Experts of a small language model: vocabulary 16384, 80 experts in each of 12 layers.
Below are experts of layer 3 (counted from 0) of a mixture-of-experts language model. Rows are named router (the router's row for the expert), gate (a neuron's input weights, with its number), up (a neuron's input weights, with its number), down (a neuron's output weights, with its number) and show model dimensions 160-191. Each number is 200 + 40 x the weight over its row's rms, rounded and kept within 0 to 999.
After each expert's rows: "gets" lists some tokens that make up at least twice as much of what it gets as of all text. This comes from a sample of Wikipedia text that the model never trained on. Tokens count by the router's weight.

# expert 37
router,200,154,180,135,154,245,239,254,78,248,236,210,196,214,209,183,231,181,215,246,256,191,244,191,207,125,249,160,173,183,207,185
gate0,167,139,171,243,240,223,200,256,187,141,211,172,221,144,222,239,253,188,206,145,220,212,241,218,210,220,167,214,196,207,237,140
up0,180,258,263,236,172,166,256,195,183,178,223,233,161,257,185,215,262,141,189,275,156,216,210,196,160,248,259,231,196,197,195,175
down0,237,189,204,191,220,253,186,162,215,275,204,164,174,195,260,199,244,130,241,277,237,178,209,253,212,242,198,192,230,151,203,251
gets: "-", " Born", " birth", " (", " in", " Died"

# expert 41
router,173,171,164,127,164,142,128,166,197,235,125,260,204,233,237,243,224,230,167,192,258,166,178,186,208,222,163,191,219,242,234,188
gate0,201,173,201,187,207,153,182,200,278,194,187,173,134,245,143,191,204,213,222,147,233,246,199,185,163,165,153,153,136,163,142,252
up0,281,208,144,210,241,193,282,201,181,189,149,166,157,202,167,185,193,238,275,152,229,164,211,359,201,236,258,132,276,152,211,176
down0,182,217,199,213,171,217,232,194,227,221,246,237,167,158,215,219,198,136,195,222,195,205,219,148,162,227,133,257,182,198,102,179
gets: " the", " a", " his", " its", " their", "Scientific"

# expert 12
router,180,182,279,191,152,166,206,117,181,178,138,198,156,151,236,215,182,165,238,195,244,270,257,252,174,171,152,161,170,187,272,148
gate0,250,187,268,205,192,174,186,165,172,223,214,175,207,186,226,114,134,198,175,114,124,160,195,190,163,251,160,183,226,157,268,197
up0,164,180,204,275,260,242,174,198,172,204,123,237,244,258,208,234,276,189,233,246,242,190,202,156,167,201,255,262,167,209,197,136
down0,170,187,242,210,220,187,205,178,227,134,191,256,164,147,217,240,248,209,214,210,164,157,180,216,77,207,158,219,193,188,217,166
gets: " ", "\n", " on", " |\n", ")\n", "ing"

# expert 59
router,206,214,171,175,247,143,132,164,255,201,236,244,243,164,145,291,185,201,179,168,196,157,219,170,222,269,219,229,234,178,161,172
gate0,260,180,172,232,220,174,183,255,209,230,185,193,179,184,150,301,231,275,161,163,155,106,206,198,193,219,214,260,195,183,205,165
up0,154,288,204,159,242,108,188,176,253,225,249,251,225,177,184,181,178,300,163,242,142,224,277,214,195,200,160,266,205,183,217,225
down0,193,253,179,161,221,172,239,217,242,229,182,273,240,206,230,165,92,239,195,212,156,148,243,236,193,181,160,242,229,206,231,167
gets: ".\n\n", " \"", "===", "\n\n", "==", "==\n"

# expert 46
router,205,197,211,183,139,123,128,141,222,189,209,264,197,223,287,255,206,223,201,236,232,204,172,143,247,244,176,164,194,246,275,150
gate0,187,195,262,242,181,188,176,185,305,188,202,199,144,161,251,206,172,184,199,219,166,238,171,267,251,264,179,271,139,131,194,190
up0,189,141,145,242,213,208,233,217,257,189,190,229,212,213,223,162,130,159,321,188,194,199,252,251,221,206,244,241,203,142,211,175
down0,253,229,169,234,210,155,183,260,204,135,128,227,156,171,200,127,203,304,198,150,195,165,250,193,161,194,272,169,199,200,135,153
gets: " the", " The", "The", " their", "\n\n", " In"

# expert 9
router,239,295,207,168,283,222,224,146,193,156,271,208,168,191,236,269,187,187,171,199,183,193,239,121,276,186,172,296,213,134,168,229
gate0,204,202,215,297,205,190,142,123,260,273,150,252,190,170,210,166,273,247,187,181,192,152,254,179,203,199,221,189,141,235,183,157
up0,195,160,194,177,215,186,178,182,268,205,194,242,198,244,157,221,201,239,214,183,212,168,184,222,204,254,142,196,149,189,223,162
down0,208,181,183,214,149,263,250,207,243,236,184,190,223,158,158,274,226,162,262,229,266,239,203,240,212,252,181,227,169,181,142,208
gets: " to", " of", " |", " for", " in", ":"

# expert 44
router,169,183,147,229,145,209,213,165,213,236,179,283,261,168,193,164,142,129,135,280,226,212,273,138,162,103,258,190,160,208,176,226
gate0,265,280,222,183,118,200,268,186,63,200,265,174,175,222,189,182,177,146,285,257,267,147,145,249,178,142,185,175,256,173,219,193
up0,140,148,243,213,221,140,271,277,146,195,170,219,242,184,132,168,190,199,192,157,228,192,248,243,179,161,210,231,175,114,190,217
down0,251,230,116,150,238,204,205,229,147,160,161,134,230,191,202,267,149,180,198,190,282,172,227,210,163,166,224,229,184,246,180,188
gets: " the", " a", " The", " its", "s", "6"

# expert 42
router,158,240,171,185,187,184,105,212,311,175,215,253,262,201,138,159,191,152,140,221,203,161,179,177,231,274,238,250,212,180,197,203
gate0,242,255,149,139,145,156,255,149,209,140,237,219,257,185,193,248,151,242,170,191,184,206,179,170,204,235,174,246,89,172,225,296
up0,118,207,240,245,251,234,206,284,238,209,123,170,184,169,242,206,206,263,195,156,237,210,200,251,159,204,261,121,258,156,192,135
down0,192,139,187,172,248,261,191,231,264,242,140,228,150,117,193,209,198,208,209,277,284,184,164,195,177,247,211,137,123,215,128,188
gets: ".\n\n", " \"", "==", ".", ":", "==\n"

# expert 8
router,144,204,200,199,177,205,125,211,236,205,183,166,242,189,167,237,212,118,258,266,189,186,151,232,255,196,214,244,264,246,201,193
gate0,188,261,140,159,236,213,176,165,216,286,178,193,212,171,214,201,227,198,193,194,233,140,188,254,228,224,223,263,253,242,176,246
up0,186,100,203,235,137,152,226,139,208,172,254,252,280,178,167,180,287,187,189,234,173,163,290,144,187,126,130,162,188,133,180,128
down0,130,194,212,161,219,98,241,210,182,310,239,147,226,141,190,178,244,227,153,196,245,209,183,278,222,141,196,276,181,233,219,206
gets: " of", " to", " for", ":", " from", " on"

# expert 54
router,221,215,240,188,160,127,199,137,161,208,141,213,137,175,233,257,198,231,186,191,184,172,183,172,217,147,138,170,168,185,225,191
gate0,178,201,163,231,205,207,214,175,195,161,158,182,234,215,266,188,174,234,94,273,191,237,248,198,226,207,203,174,341,190,225,135
up0,259,182,156,178,175,220,242,146,223,147,137,157,229,282,187,227,228,217,153,223,178,257,173,180,279,256,165,248,239,220,218,154
down0,254,233,211,250,237,139,192,127,145,224,216,156,132,270,228,241,161,212,248,152,287,197,187,132,173,271,229,193,173,177,154,213
gets: " the", "|", " The", "'s", "20", "er"